Below are experts of layer 5 (counted from 0) of a mixture-of-experts language model. Rows are named router (the router's row for the expert), down (a neuron's output weights, with its number) and show model dimensions 0-159. Each number is 50 + 10 x the weight over its row's rms, rounded and kept within 0 to 99.
After each expert's rows: "comes before" lists some tokens at least twice as common just after its tokens as in all text; "raises" lists some tokens whose logits its average output raises strongly, later layers aside. This comes from a sample of Wikipedia text that the model never trained on. Tokens count by the router's weight.

# expert 36
router:49 66 30 39 33 73 45 31 63 46 42 62 48 50 60 62 47 37 49 56 57 52 39 51 52 58 42 60 43 42 52 48 52 49 31 54 43 45 58 61 54 40 58 45 52 56 51 49 68 46 39 49 57 52 59 40 49 59 55 58 58 46 47 40 39 59 36 56 51 51 58 59 54 42 41 61 61 59 57 41 54 51 39 50 40 62 54 54 66 56 62 48 62 44 47 56 69 42 73 40 48 37 39 49 56 47 44 53 54 44 61 73 25 48 43 42 42 54 64 42 71 53 62 57 65 50 82 37 37 53 53 43 40 43 50 46 47 45 54 67 53 38 39 39 57 45 55 61 51 51 51 39 44 29 77 41 41 61 41 42
down0:58 42 54 56 53 60 41 41 43 49 32 50 39 30 38 49 46 67 52 65 47 36 51 60 61 54 48 63 57 57 51 46 59 51 45 50 60 36 35 50 50 44 35 47 48 47 55 52 61 58 41 64 45 41 34 54 70 58 57 52 50 37 41 59 42 55 70 50 62 55 36 38 44 62 44 55 56 62 68 45 41 24 70 54 50 47 44 57 49 44 67 29 46 47 55 49 58 72 46 39 45 62 29 69 63 34 45 53 65 58 52 41 37 53 64 36 49 51 43 39 62 56 63 80 51 45 57 51 49 46 45 44 51 54 37 57 47 34 50 47 35 48 42 50 53 35 50 52 61 57 29 44 35 53 65 53 55 50 38 46
comes before: " |", " to", " by", "ing", " in", "ed"
raises: "dom", "troph", "arch", "ify"

# expert 26
router:62 38 47 67 56 34 46 40 47 63 25 54 53 44 45 42 47 50 71 68 42 47 39 50 51 44 56 58 45 44 49 64 52 51 61 48 59 71 49 52 35 64 71 55 38 45 49 44 48 43 51 39 50 47 62 46 53 57 56 51 43 34 55 50 59 48 62 63 49 49 44 36 32 61 58 63 59 40 41 63 57 45 59 45 24 44 33 37 59 30 49 53 56 44 44 44 25 21 45 64 45 44 50 41 50 53 35 55 62 30 38 55 50 48 43 50 42 54 46 37 50 62 51 55 38 54 31 48 58 49 37 53 39 60 33 47 50 51 52 34 53 67 47 56 39 49 68 62 40 49 48 60 41 52 42 43 41 41 55 42
down0:49 48 45 56 32 59 46 61 49 45 41 42 49 54 67 44 58 58 48 49 42 45 44 32 63 49 46 61 42 75 66 26 58 56 50 55 57 35 40 46 30 55 56 47 42 76 40 68 42 65 60 42 34 53 49 60 50 41 43 55 69 47 66 53 48 36 58 51 48 45 45 51 46 55 57 39 57 50 55 54 48 40 60 30 39 54 57 51 40 42 56 51 51 50 51 58 51 53 59 44 49 59 71 43 35 44 52 59 44 57 56 51 74 54 56 39 54 53 49 68 62 34 53 51 31 54 38 64 46 58 45 64 60 62 47 65 34 28 56 52 53 51 56 39 46 51 88 43 46 50 57 49 54 49 48 59 53 66 43 51
comes before: "\n", "==", "-", "1", "The", "In"
raises: "\n", "The", "In", "===", "=="

# expert 11
router:43 41 62 34 44 57 55 60 45 46 40 43 43 41 34 39 57 45 70 47 32 47 52 30 36 60 60 43 54 59 57 47 51 52 74 45 62 65 54 43 33 46 49 61 57 61 50 56 40 59 60 45 58 35 28 42 58 46 42 48 34 47 69 41 40 33 63 62 54 29 58 54 48 57 47 58 43 49 45 39 35 53 54 64 46 48 43 41 41 36 43 43 63 54 53 34 56 54 48 64 36 57 49 66 65 54 37 61 64 33 63 46 49 54 53 61 37 44 46 42 24 66 49 47 40 41 63 60 47 44 46 41 46 60 50 43 50 60 44 65 46 46 57 53 22 56 47 56 63 48 57 58 38 51 41 52 46 54 39 45
down0:72 57 52 65 53 32 50 63 64 41 44 76 55 30 67 38 51 61 44 69 38 65 59 58 35 38 40 59 48 54 52 54 47 41 38 48 53 59 42 45 51 66 33 38 39 58 43 40 46 69 50 46 46 57 37 46 54 50 49 41 54 48 57 49 42 58 59 55 48 62 57 41 45 46 40 56 49 50 53 49 50 46 50 53 44 39 54 60 49 46 37 40 46 43 72 70 45 46 44 44 32 42 42 41 54 43 74 36 45 65 62 52 53 44 56 46 28 65 34 53 48 41 69 68 57 41 45 59 75 59 53 60 46 59 53 25 44 50 51 56 62 65 52 38 57 46 48 47 65 46 49 39 48 49 53 63 41 59 52 41
comes before: " and", " the", " which", " but", " he", " a"
raises: " but", " the", " which", " and", " as", " "

# expert 24
router:47 34 46 62 55 42 63 45 51 34 68 35 50 57 56 62 57 70 54 30 61 41 48 47 48 42 44 43 54 64 53 64 48 29 37 69 55 44 44 50 73 49 33 43 44 35 30 55 53 55 54 55 26 38 57 63 34 37 41 41 59 61 51 59 43 53 49 54 38 71 43 40 44 44 55 46 48 47 58 60 60 44 69 69 58 48 53 46 52 59 39 53 46 64 45 64 36 60 45 41 45 44 37 49 46 39 44 50 62 50 51 51 63 30 39 41 41 50 58 42 44 52 51 32 48 72 63 52 61 51 43 53 37 54 50 59 45 41 49 42 48 48 55 45 54 68 62 51 64 59 42 61 54 55 58 53 41 34 45 64
down0:68 49 62 60 50 52 58 43 53 45 42 56 56 54 59 43 69 57 38 54 31 53 38 45 39 40 67 68 77 67 60 46 47 32 49 40 46 56 38 53 55 65 54 43 40 55 50 43 61 29 70 57 36 47 46 50 60 47 59 39 46 24 50 36 50 51 52 52 50 30 42 45 57 45 36 49 43 39 52 57 42 57 45 56 48 53 56 49 51 42 54 61 61 44 46 47 53 50 45 52 40 41 63 39 34 43 55 44 46 41 58 42 48 66 45 51 54 46 62 32 39 40 46 49 55 58 57 64 28 49 57 78 73 48 40 52 56 41 41 64 48 50 55 43 38 57 46 46 50 45 71 57 40 62 48 61 66 52 51 73
comes before: "-", "2", "=", "\n", ":", "1"
raises: "-", "king", "op"

# expert 15
router:43 73 48 51 34 53 44 41 55 50 65 46 54 49 62 48 38 79 62 64 49 53 32 63 51 56 59 52 46 54 61 41 38 40 39 53 71 38 57 39 39 54 60 38 55 63 61 47 42 57 61 46 38 63 48 56 59 35 68 35 50 47 48 48 58 55 64 47 44 54 63 50 42 68 46 40 45 52 59 47 56 50 51 52 35 53 53 54 55 61 66 56 45 61 53 45 40 38 46 55 60 56 58 44 47 43 33 36 59 45 30 68 43 49 43 49 35 54 67 65 45 62 63 44 46 50 32 53 59 54 57 35 66 32 39 34 36 66 56 46 62 67 58 43 59 58 39 26 56 41 52 44 41 52 54 52 56 38 55 59
down0:72 38 59 39 55 40 52 43 45 51 38 45 51 39 44 61 49 50 48 44 51 38 58 58 48 65 53 33 47 55 45 62 64 59 49 44 61 55 48 42 52 52 54 30 58 38 40 42 51 36 49 57 55 35 50 49 52 48 53 50 67 41 40 65 52 33 25 24 40 75 52 46 62 68 34 57 50 49 33 53 42 41 58 47 70 72 41 49 62 41 66 57 41 49 41 37 48 38 49 26 57 40 37 56 66 67 68 57 51 52 64 49 51 46 41 63 60 37 41 40 49 37 40 53 53 46 55 69 34 49 43 54 60 47 45 54 54 40 41 52 47 57 36 60 51 53 47 62 56 55 60 60 41 43 38 42 50 59 57 49
comes before: " |", "0", "%", "5", ".", "3"
raises: "ants", "ious", "ears", "ence"

# expert 25
router:59 57 51 61 50 43 38 58 34 44 67 33 62 47 61 33 59 51 54 52 33 55 54 33 43 62 58 42 70 46 55 48 36 50 50 52 26 45 50 39 40 56 49 48 47 45 33 54 28 63 50 24 45 69 50 51 44 29 39 48 34 64 44 55 52 52 29 50 43 40 49 55 54 41 59 42 29 55 47 43 56 52 60 35 49 42 61 62 40 55 66 54 41 69 51 68 50 46 51 56 41 48 54 49 57 41 46 61 49 31 51 61 57 56 44 40 56 47 43 45 46 58 55 49 44 37 54 51 56 53 37 48 70 38 36 42 46 49 57 56 44 53 46 67 38 59 64 34 38 48 58 67 61 56 64 60 54 42 55 34
down0:44 55 53 57 52 57 56 46 36 47 55 64 46 54 71 62 35 43 60 58 63 32 45 71 45 52 29 39 56 49 46 46 53 59 38 67 50 62 63 48 51 53 59 69 47 53 53 50 65 42 36 54 54 73 31 50 54 58 61 43 52 56 32 65 49 49 55 44 66 52 42 71 44 34 43 45 48 46 49 55 48 52 49 38 44 54 48 54 62 46 52 37 39 64 46 66 40 74 58 56 50 63 52 47 52 53 41 45 41 41 49 43 58 51 47 47 55 44 62 65 69 43 49 35 58 58 49 41 44 59 26 47 48 53 51 61 34 48 49 64 38 31 46 53 50 45 35 57 29 72 33 67 46 47 47 46 65 42 49 53
comes before: "0", "9", " |", "1", "–", "2"
raises: "–", "ir", "0"

# expert 43
router:66 45 52 48 40 49 36 46 54 65 64 56 60 43 50 59 48 45 39 56 42 55 36 65 45 48 47 50 54 40 51 49 38 50 43 41 38 46 46 46 33 50 47 44 35 62 42 45 65 58 46 45 52 40 57 52 44 39 53 53 36 50 51 53 49 63 55 31 32 55 39 63 60 39 64 36 41 55 54 27 57 34 55 59 42 62 43 48 57 69 51 56 49 67 56 64 51 48 76 49 46 51 47 32 65 28 39 37 51 31 62 40 47 65 52 44 48 38 51 44 56 54 71 44 58 64 61 42 54 50 42 33 55 65 42 45 44 59 61 48 36 49 46 67 26 67 44 33 43 48 52 63 47 33 52 65 59 49 56 48
down0:61 51 52 39 60 48 43 51 59 43 35 36 56 36 34 56 41 57 44 38 44 44 51 57 47 47 53 49 57 65 65 61 55 54 61 42 56 52 43 35 59 42 59 45 69 42 36 38 73 42 52 53 40 45 49 33 54 57 55 44 60 46 51 55 40 42 45 36 46 47 49 65 55 49 34 68 45 49 27 41 58 56 45 73 42 72 51 38 50 47 63 42 41 45 46 36 46 50 50 29 56 43 34 38 69 36 67 50 50 47 65 47 36 43 35 57 47 42 53 37 58 43 48 48 62 41 59 55 28 44 53 54 54 52 67 55 62 53 46 37 36 55 54 67 54 45 18 66 57 46 62 47 42 38 51 37 48 51 52 55
comes before: "0", " |", "9", "–", ".", "8"
raises: ",", "ence", ".", "0", "1", "”"

# expert 6
router:44 33 48 54 41 48 45 52 56 34 64 67 34 66 46 37 30 33 45 45 45 73 34 56 37 62 42 50 41 35 48 51 51 50 49 51 51 46 32 60 45 43 55 68 33 49 62 53 46 44 47 38 43 54 65 39 67 46 62 54 42 44 47 55 48 57 56 55 29 62 45 76 48 52 45 56 53 30 46 44 48 42 34 49 52 36 54 51 49 52 66 44 47 55 69 52 44 54 41 59 45 72 63 50 38 55 51 56 43 47 57 66 52 68 44 43 69 45 41 40 53 33 34 44 56 44 49 47 41 62 56 47 49 43 41 55 47 38 60 46 43 47 75 33 54 33 75 58 44 47 45 52 45 42 62 51 54 44 44 54
down0:56 34 48 59 53 51 40 46 40 43 54 55 56 52 55 44 36 37 42 54 38 52 30 58 54 66 44 44 54 49 49 61 65 48 22 60 35 58 65 53 63 50 57 54 49 48 47 48 45 46 49 24 60 47 61 42 54 36 56 57 63 29 69 60 47 57 65 69 42 44 35 67 52 43 44 55 45 45 56 43 44 42 44 49 49 47 43 34 40 34 58 38 53 57 44 47 47 49 43 64 37 82 48 58 35 56 38 59 53 70 55 62 61 45 45 42 64 28 38 50 46 56 43 47 48 45 42 52 60 64 47 42 66 49 48 56 31 56 55 52 45 36 62 36 46 41 64 56 51 63 30 43 44 55 53 49 47 43 44 40
comes before: "\n", "1", "2", "9", "8", "0"
raises: "\n", "ent", " up"

# expert 40
router:40 47 46 42 42 40 42 77 49 51 64 41 52 43 49 48 39 59 54 57 60 62 58 60 57 34 54 59 55 50 31 38 35 55 42 69 71 54 58 64 48 45 46 31 53 50 57 59 42 56 62 52 52 53 53 48 50 53 51 55 54 44 68 60 51 49 57 57 64 65 51 37 47 59 48 53 53 53 53 22 51 29 53 41 54 47 45 49 52 37 60 51 39 49 53 35 58 42 45 48 49 65 30 61 40 42 41 58 45 58 33 52 53 56 52 55 60 45 56 47 40 70 56 51 50 42 38 38 70 45 66 34 55 61 40 46 61 71 37 40 35 46 57 40 61 63 44 41 44 54 76 60 53 46 49 67 35 52 31 44
down0:53 51 77 64 74 65 57 45 47 33 43 62 59 59 62 54 42 57 48 26 52 47 49 51 47 61 48 53 28 55 50 47 60 53 27 53 52 47 43 57 40 39 42 51 48 66 49 57 48 48 46 36 68 52 48 40 61 37 45 38 55 46 39 56 47 46 43 36 55 58 62 59 50 65 64 50 46 49 30 42 44 42 37 39 64 42 37 53 48 60 62 36 55 43 47 64 55 43 22 62 60 63 53 52 45 58 34 53 62 47 43 45 48 50 51 44 55 42 60 64 55 37 39 45 54 46 62 56 44 47 27 51 51 42 63 66 54 56 54 61 66 48 62 57 44 48 42 61 61 59 45 45 52 49 62 70 31 65 37 57
comes before: ",", ".", "–", ")", " and", " of"
raises: ".", ";", ")", ",", ":", " and"